{"n_experts": 48, "experts_per_token": 4, "activation": "swiglu", "lr_router": 0.00144, "vocab_size": 2685, "batch_tokens": 262144, "dataset": "wikipedia_en"}
Below are experts of layer 6 (counted from 0) of a mixture-of-experts language model. Rows are named gate (a neuron's input weights, with its number), up (a neuron's input weights, with its number) and show model dimensions 112-223. Each number is 128 + 32 x the weight over its row's rms, rounded and kept within 0 to 255.
Before each expert's rows: a language model's description of what the expert responds to; "comes after" lists some tokens at least twice as common just before its tokens as in all text. This comes from a sample of Wikipedia text that the model never trained on. Tokens count by the router's weight.

# expert 12
It responds to: Name-initial capital letters
comes after: ",", " the", " |", " of", "-", ":"
gate1 [163 146 120  67 111 117 128  81 182  91 163 152 149 121 132 127 126 117 160 120 129 124 118 139  99 131 165 134  60 122 140 180  81 162 138 128 175 139 121 114 135 111  90 184 155 173  97 147 151  78 109 129 181 203 139  76 223 136  84 150 173 122 125 177 105 193 127 113 113 118 108 149 138 171  90 112 102 156  88 144  89  89 104 126 156 106  66 196  64 101 142 126 131 117 139 167 149 123 156 105 167 163  95  67 112 144 141 203 112 197 131 128]
up1 [126 126  99 104 157 125  84 141 157  87 141  96 103 121  91 133 144 129 119 111 129  82  83 178  97 135 136 116  81 122 163 187 166 102 120 132 125 138 171  53 181 126  71 129 138 139 143 121 174 108 101  92  86 177  92 101 103  78 138 105 110 101 125 108 115 139 149 141  76 101 107 139 125 158 114 187 103 143 103 174 121 122  66  97 126 128 104 134  58 116 146 176  87  97 125  73 138 186 176  97 112 197 121  95 120 116 155 114  85 144  85  82]

# expert 19
It responds to: Lowercase word-initial pieces
comes after: " the", " a", "'s", " The", " his", " m"
gate0 [131 118  77 125 151  73  50 173 137 108  99 162 127 131 116 139 169 186  69 145 101 101 128 135 144 147 117 101  80 113 119 118 122 114 130  94 143 108  96 134 187 101 142 181 137 149  91 124 162 164 195 117 135 135 142 129 136 137 119 172 125 175 119 154 138 156 148  67 149 192 154 154 135 157 100  93 166 149  97 123 153 118 222 124 127 119 151 152 176 122 133 164  45 123 170 137 133 154  59 172 149 121 113  70 135 183 100  86 137 143 119 158]
up0 [198 135 146 127 133 135 187 169  97 123 138  87 102 120 116  89 141 173 161 112 137  80 141  98 135  88 120  83 169 161 128 147 108 126  95  85 138 168 127 142 139  87 115 177 146  90  95 113 110 143  92  98 156 135 134 132 106 142 152 107 128  75  96  95 121  98 140 185 207 132 176 131  51 157 226 128 162 134 112 122 106 121  73 158 111  89 163 151 130 155  90 124 128  92 128 163 106 135 104 210 165 108 111 118 157 135 114  95 133 191 141 123]

# expert 43
It responds to: Pieces starting with p, c
comes after: " to", " a", " the", " and", " was", " in"
gate0 [171  79 102 162 164 180 146  83 143  96 169 130  92 122 105 112 103 135 119 143  43 135 140 188 156 113 124 120 101  88 130  97 137 168 105 168 132 160 126 155 102 161 106  67  87 130 143  89 110 109 128 211 143  94 129 132  91 153 165 161  68 136 147  88 127 117 112  83 137 105 147 162 186 130 115 111 167 126  71 133 125 139 144 114 137 141 166  98 190  71 175 137 114 118 134 165 195  98 106  77 138 100  95 102 159 136 157 108 157 101 123  85]
up0 [ 91 119 105 117 150 126  63  85  73 107 146 141  95 119 141  55  67 175 172 155 157 142 148 138 168 150 153  72  95  87 155 116 158 146 135 113 102 131 225 118 155 166 124 139 145 136  67 142 140 143 174 112  95  65  97 134 132 120 128 115 124 135  79 118 110 150 107 121 126 155  97 105 188 174 162 171 146 172 165  90 112 159  96  79  94 126 131 146 142 150 181 115 125 116  85 131 184 175 105 168 156 105 113 161 118 140 130 187  62 142  54 130]

# expert 6
It responds to: Place-name word pieces
comes after: " K", " D", " T", " B", " P", " C"
gate0 [153 178  89 130 151  98 145 159 120  73 125 117 114 102 101 165 192 117  98 168 118 167 135 172 105 142 107 143 144 129  97  10 152 116 147 139 126 102 137 160 164  98  99 107 141 140  75 113 123 110 135 157 117 138 135 102 143 142 168 160 195 155 165  75  93 125 146 119 136  89 172 117 134 180 168 216 154  78  81 156 193 110 140 152 142 144  67 151 158 125 135 135 140  93 118  91 144 139 147 182 127 117 115  88  84 151 154 133 111 139 178 141]
up0 [153  98  92 110  95 141 125 132 129 142  83 110  59 143 101 163  80 128 128 114 100 109 120  83 167 100  89  74  62 168 110 157 163 148  52 169 182 129 120 154 192 167 161 143  72 165 122  86 106 202 109 193 155 129 138 119 120 111 131 122 118  70 119 110 102 124  98 125 133 113 111 172 105 170 110 139 100 120 165 139 140 150  72 117 118 130 119 116 146 118 148 139 111 119 110 110  58 117 142  79 118 110 132 108 131 111 135 169 115 150  86 117]